Below are experts of layer 2 (counted from 0) of a mixture-of-experts language model. Rows are named router (the router's row for the expert), gate (a neuron's input weights, with its number), up (a neuron's input weights, with its number) and show model dimensions 0-159. Each number is 128 + 32 x the weight over its row's rms, rounded and kept within 0 to 255. Numbers have three digits each.
Before each expert's rows: "mostly gets" lists some tokens that are sent to it at least half of the time. This comes from a sample of Wikipedia text that the model never trained on.

# expert 81
mostly gets: "ru", "au", "ille", " Anne", "2", "5"
router:094151136164121093161160125197170159102136072083108094148066098145190113116118126137122104110115170133084155085113157094130119137172103130103078139143166159138085156201184097145125176101109152089147060084121097157167137168112145096149113152166142096074136086077078123165165114077167093152106165119101110167183104131177158104084176092104125079098162155139187133167113153121134142096125141162129103138192139141080051136145119081151096150158163178125133102079120114120110125116086135
gate1:122139162127115078118142123092103183133060087058134129170137101150144089116055121130118104152082107115125081076122132100124134157110158106088170124104080184127044163091071132175123126122096133145160146111105145159117148118152089114152128160140114128096106072134087133152158124085153116132174114146091090107070128115111120092149081129208105090175173133173148096147093189130114148095106121179122136125088194100083143145135159046134098075132139151129168143124195154108094105106091188
up1:144145157113088131158082145145103134105146151132084081162084152081128118177150109167099123208133139082191150158142087124091162108132110135157060184134107158094129169130171139134118151150098117151110149139092147124117169165156194148147088168130123100138113112168120126164114136147125121206096155141118179173096144072096153103163204155131120147076074138132119076143083157118129161108136134144138185155101138109133089154094165070132099165143094176140132098050031083135119120108095086
gate2:150142059124104175122077092074084120168120100161162115071126137133195115128101125101137097121182145104170092153148161127110097102142150120122050103162145155091129129150161079118145104178136077211111107117072140112113167053083110086181126160135162108135080151102153132153129155134095095227128079136142136135085149112126117163115164130094127129109129140112123140170147153051128204105098125108161166121145115048113146145137172116113070162107161120139130105138112122198161124111098110
up2:146098155167146078164137140115093122237118088094119123084125120149123133102072103095133077193123124152119156138103138133105121179129124139133113133146151150147127136089140112099159111178140113111179119108119109162122076087128098092139090181108146118105184177129136112134156142093101111112079128080146109158090188152049151183101133078094082143113096114090105129098114087085151158157076142111129178173107053102090184144108134087108075184129138093208156119135133166125166116058150116
gate3:159087153137080136112136137129117105112079141097137128126096051095157173179093108121112101128134159097129148101125097124093151165255145088113144127123151135160141072077111087156141124107089217137149074083137201122147115138092143142150065163157143127084142204092130123100173130133083119163116120104127171112099138184133130139181110146134160098154120148167071077097157143128178138113138088108044135126108097086120138090148173134095093144125124154101134086139146116068155156167136134
up3:107133110097094122112146149100140134137126153075158134085116141095149073066146139110128153120091096149154135175106200122162128102121132123097055136096123064119124094123120133084138104146139118050108152120072079141107139089193102155063141042100128057119133116123117103141133146056193131097124174141130094083152179142115134151112120134101059152115105092075191179105129119148083110098116164157176135115114144112149150145186113145171095187103119119055121122081114158157109146091104090
gate4:118155141101082115086165103184105067104088159078119153089108121160133107156096152148118133127105110188126079110139121177134186106143120147137142113145154096074210057140136170158095187133117137166109127154121102093161113087144140120145099193090140070146127100151127151092137203067141090146074154168162165088086153083156091096183144102137130115102130091149082120117087174097157114114129177139110157115113170115155069140103144089128072113134138120147142075086140139137108046076113120
up4:102155059152137127138165140125156097102098148152082178147126099162108148122104128116054140131114107103152162108153163106097117055175159138107168123136185150185141187124148161193177199101198138133139146134131156172116183134119101133133119137162096125069126148133135069089115106115214068163105113126082082144100135121140155119137108159129146139096113111140159088071082147073100161137157085075115126103187144082133074149122097143155130067108152139123077202119162141121120137106154094
gate5:110155088062111141101090076143133123117117137146158163057128152082156139115140106174106146180133178176151164127117067118130107163097124092113121060059121184161134140092203122079117106099165189133139106099156142156094142206090163131128116143192155105141143092130191118074176080095158126162151207126149158151125153086119174173050108110168123133142149157162133138134083151146096122096094092126124075147087145116160130144174148107107111094138163152112115114087098108109158140139164125
up5:160090111163158157138176173098109114114148108086098074114131116153089114129134168090148101128111139037117116151161172113139107116146142168155132169231109115093146110104048161115146146127107092156090138141096098123163138061162134146136123152070111139143115182160126141147098185131089127108146043103107087101100114172135109114216144115128091126149096110094141083150157093114183113145142158147112173121195151116156116094088088143149171128140109099142091117143143167158057087121059140
gate6:107138119062145128145172054161084129126181070139153108154107163112160088092155097136186140184142173127086092113133098061139194138139096179101149158130144138133149152165180131132075129117123156121138086093156083080150173160119151145156133072149098120136150084145167097150161111118098188096120123195145104179145125139112143120121088123165109139106144103142081156164188113171099101087077110085148122196081101111133117069094133155118096113110195101122141078110171150134064154148103122
up6:119112156099148150150152119135107134099121132081140132151073149071151109093121101117173177167188115154049080144125045124102183132155120140099136152125177162103093111183155120161097094121124126119107108154147069111116111198096171187146134091182125164105137112111180138211134122177107186151095118177190115135115077080126159103102103140129104120114141051132132114140182174135129107095113110049123107183141166129181074090112132154078138154114108147120119136129115164124081140145089130

# expert 7
mostly gets: " Phylum", " Yes", " announced", " Nations", " Douglas", "iab"
router:168137116202099094162110122167112156157117150117114123122084156100124167103157129109117127157165154160109059148168128144093150138122146160168138124152165142128124127147161109170149101081115071100114143115172112168119162131089089079192073154076136110085151159049138138129096134153106122074088112192151097093151110114075070118108134086108145161072174104154168157187137124109090107188139186087130097164160119155160125151125165075104098138052149165064128193127142111090145140117164147
gate0:109158132092121105148137090081084132095106160108172134118157091150141100103082112132122139115087139092104183070127143096099131122191184135131100088123157119147104147138221069103111090154135130165186140183080125089114137140141129219058162134146080099148150103173167091121175118141120112155116129147177080158101165146197140184132159154136114157193099095100134115151135151142167196149101101139138119046197124165127127145135147111136150146136111128163146072132150136098102078099095152
up0:131128056169080152126136131169099097102179074108128165087096106139162124112097123155141122148079151139126103170177124137168162134126151118133151161088124146079152149100139170142125180090148151167166186098138139157196121059114058084213105138135170133071080141132156099107103118171143126098133133099068143128101104055084105081125121097162145119131182102078108150060128163029127133154113139128159192154151118123118108127131173142105087179121145107110106075100128133157129144139116110
gate1:099188172104137135109158088130136122156136110040122117060145094149147092144154121152109095131152091127117107157166148123114151092214140105151112101145127140090088083107161107140116141188079116115112042199094157088168104132170102133126111126120093119154095106166100135159104179116152132160081144064127145127101150146084097102133150136120097083138123129139159065079133148173121163160151112100110120139096175102137152159083195149135127134100147093105085133140061178148124060166044164
up1:098198143167170097143153113154137131170140174091138071115148141161119121183148109112117180098096180186114123061147118134111122096135125135123115146180128173097113132155134106126148152164128110087183107175066056135140060108122083120080187100116108125158128157195126151155156075117088120185079138082123123138140132110176110127135171087099136108146219067140083084118142119138133152115151102136119085157098217150121120144111219119119140098130118132144125141139120161145106079135093084
gate2:080128140118181098118073091118119140143142080200193140159132123114155170106125137165178194174186140120148150132149118144108197213159132078145135094127139140105081138144141129110090171098176137159129105095091129112095210194103162109166082101152134121105110087119134130151151102141136141130112094074123099185122133077138170144142180160120171127109122142141156156099134148091102177165046134108088173119082142096165085140116142150155190143098161083108085103128148153128153112069145110
up2:132185196104082071106136109125099116109119138186104166099167138122160176111130144144161118192195073111066137121135199169142138144167107099045090116104085106098128138133223121145115172197098115134138115114132071157104098120099127143135115142171087115092112109144079100114131145143142156142138089140168175191133140079118169136139110133139062158139082163154142108122149117122149145113143140095112132095144117055125178140129189146097158147075142090125141156147125208125154107085133097
gate3:138093085103100141137127091134112157136115130115098137151128124159150183104118118136095092160130123071106136166119137154085130168186103100102148090117136113141082089188167112120098178112116124111121153086164114132183167130048158100157070128161119087151119144123090087132065201109198127134155124141151136138125102110199103171119131106131102088103147147158122167135072105120144125093162096050109145046181184119119154117152055152094097131071093107088130160190173141085164113160161154
up3:102106096153216045167130180145152138102125097100138156102157091104119134076136184119107119088096164151155161148128084160110112099103082121179095168121130132139129064169141162069110068153116120143091166155101147081161099141098104120123136134082173127146163113156112225136154143098160123108101149124117127128150104118052150114100164150165128144182168194095150149129074102116118121174128155171078101168107123151175098109180163156122146174153172103181125144151159083095105120099151098
gate4:132079093183133119173103072095132158139129107150131103133103148167145111096034110129086037131091086159084120147162141171068176114160136155130102194182121174117159171158135140122141102145170110125121096180130127170118105205061129168104073119125127147117131156121197142152152148129061200152125141171101139159090095116149151134137149123150140120197168128100096092107111107137112127115150134140158152156148120174103097175135138121139179153136082121162202139159203147129140122145133139
up4:099143128115100110131138143123155122150116158142107116118171121102135182100133173107152150186106126134121232142053109072163165100185141141151142117094100109126100123123132100128144095135059098097141124117145170085141148034121158108161168183135133084103149164148103131124086118129177100121193177105172101091162206136114092121079079139124129096087084061163143125135148165110189141163118090131144129093128191090124120100195114140135149072082111184092089130155124154142115084138138123
gate5:109140105076143116093114020123118155135114127079175109113169113139069157116142128151138045139120089141170111147167122146155110133112149098157120086125130166159114100077136157123148116129120144097148121098085155144118118145169134180111098141126192185166098121103090160163187137064107127117094195173099193139116088111112096117076128145140113144111093136155173117077166132129183183119127116125123095137109193112116123165164140086160150115123060143062138072072122099114090107171159195
up5:139124091145129140102115000121114157153150121077179100089154105100102149113126117114126079119105108125184108170107141109154117133142148123160144085128115145145117052091127141133164116123117149063203133080056157122094103156112108190106095146114205156177097153104123140177158115063117100088055176165091152086114148119099144137093141157164138162116117121183183140114126148123168212117105115124141101114099172130124134154122160106131133104129105133098125128115130088173076117145205136

# expert 90
mostly gets: " gen", " ep", " sub", " theor", " super", " sy"
router:165088062059171101120114195158116138077140134064128150155156110160129150175150165108131109085146109121155141117128113076135115117140138058186102093127101120105154156123083136123121165096166089151130174158103112066155155135145061104106146146105103137155112073106162135117133047124161177163082149105161086121172121129127111140108152165147126133044074161134128160105079104119116108074112120120167142162168155142106064098182125123112094120157126191160155157070131111171181113112187125
gate1:120108154210143090139148095067108156141173126088136129109145093125168137153054138123081117127112101085134167145115090146099117096172052096185085130132172116119135090129108115161161131118148098161094111106121100108098130125121097164115056114108074087128121108125187116068140134152100111112125178100140105158204079107068126095128140077073125166173145106157119132135163122122141162137163100154132124140110091097145118149110139237109157157033126125141071163130144157134174139096142180
up1:093105100140197060125124109072101107079145182133100172050181099108107151123065138103082107115059091141148077144138051119092149116158127196142097068163181121105171132088103158112073134108093115145147109123143136168121078113097121172145128152167079129107099089141139135084114103136115160114090193090151121149128049128108113088110148107127151134163082120149157093127125098140152168099179137124131115108112156087093061128092116156127131197113114116087144132106156122105116109071164154
gate2:109110148124117087106086114110100121111140120089124115080134172120174133109174098144116151115076218107096135127141110077111159101095103084165119045120129158096148175107070062147138166194076168104149127144171145109126122099142097162144072075125110147140147167132152130132192122107146182128094200087163084112135126211149165130141133143165073106147116082130140157120165110175128136108191124123110103100140126130145041114136070125124107120083081123134114108089104125129067071138170120
up2:170129112139142147080125109148087134122116190091134122117136149144161144166170078117166100069117131107093189147090093107100138159157098132113050163098121125152135095124114154136174115086150072180134077126116161149096164137138117060101106110124125143130112150160145129109140134106146123216132151068186184159142102159125114055126132121106141114130164167186175126076116130077087115099143124140099134061111195140062078145158173085131110085101135071097122087137162157140110083157087065
gate3:120032102184125153106135100131106155140148162160077137104080115195147160122138079107113129145153123084112145126134144152105118151191151142090123154188126132129110133100208072089102070154113113140140124148117136112154124087111095125137119062084175098111206185122144127107113098145169145096143156154187144101070128156021092091172105104083139193131112117096098095168164175158151073113119146138141104133113178144146119146081122088143109136106141116142175131106192118124092141161107122
up3:111101161164074140139123123154150117118115096100146096152206097104132124145133105125106082138167155108095160167154059162130077123119092149125142147128170130064146146147139098084139162119132125181138160133188118126092121202090105133176167117097149127157147159080185121172070108081107151126225086079194128126163098149176132103155160117164131105153109109077072091146166076080147137143084125158097087055161139104156097145194153167110131098140081118114145157128143170123162118113135102
gate4:129201115083195143095188128134091109113133174149185201089080105218103121145126116199165116093193162145106147126146138127119166107138161112165092185137161096079145102110146128104067096105115150094171150180142103102147185111179134102154120120147096100063090183114154130124139111111115140146100131153108130174101123164160117127115109159113168118130146134149085063182165122119127132138154157096086104100066177101149122116132119123103166178111181120096161144139180134088135154140147071
up4:108150089089161171138127121064172130132157151139100171101070118197155107169133156105187193130154179107188160104096169114145138096149179136185119171155158105146080067098133176167124162097138153138155100134119124101146128132181112142117147145164060115115113207088084105113157154141131116166088089116068036113173173139155090122134151161098127111150132142156144089121133113130094155141119107105081153163137083147112107084138091127109131107117156189107125176180063123090111153115146100
gate5:087127106147175150087110091116158149092120107173133130142052138206112164121135131138084165144124147141065092099138165074133115100138152093093070144140132107104123120132165156111073084138148090132148165160092114133117135189136102127132153129211107209079176110066097137120110149125072162093157180158161111142133100162121159109101140125107155164139144132150121160154171188045127100124141108136095145156143105197163086093080111126068131119128150051135144114084177132092101138175110128
up5:149133131114014078108145159104117118133152138128149085137160097119153103145100085172137158082104148115155188128100124171113152089122124207178190061174154133141138099109112100136110176150112143116130099130181140124122134120104152145139109085033073107140090116141103135150103106106093142129112085102130113178122096119144072073144107157160157109087160141144116139158145077123077132204133148113146044100067120112092169120154120128167143145129079204090123126160094135182140126134091118
gate6:154165150027140107103097148128116108086126103158143157124080117197084129137092104161142089077177157082153160134090152152134066186211145147155139114132091142143143093114112134180095060160128106164162175116083146208118148154098169135074183106155127107117148183181142110075114106131120122171077138105142100181128129136133097182144140122158156169093117173126107075153131133107136117177077096118119137103088135130119157126146113162096116139092176158114204103151084092120119116136111136
up6:116071173130122145127090081061123155176137131082086062125170139090170178110117140090077145155126139139098131093116143128150179120116060091094148156090155139122176140121113156142142157122105141092185144093146144096100067115119175118065105151147114152146084127142059107098146129141144145118152073133096107079112135085159190067141136108158107118154114133094191198083120133092142122182121127099124086112146097148124176084121159100151156190158089085183119158140096182124125104135192088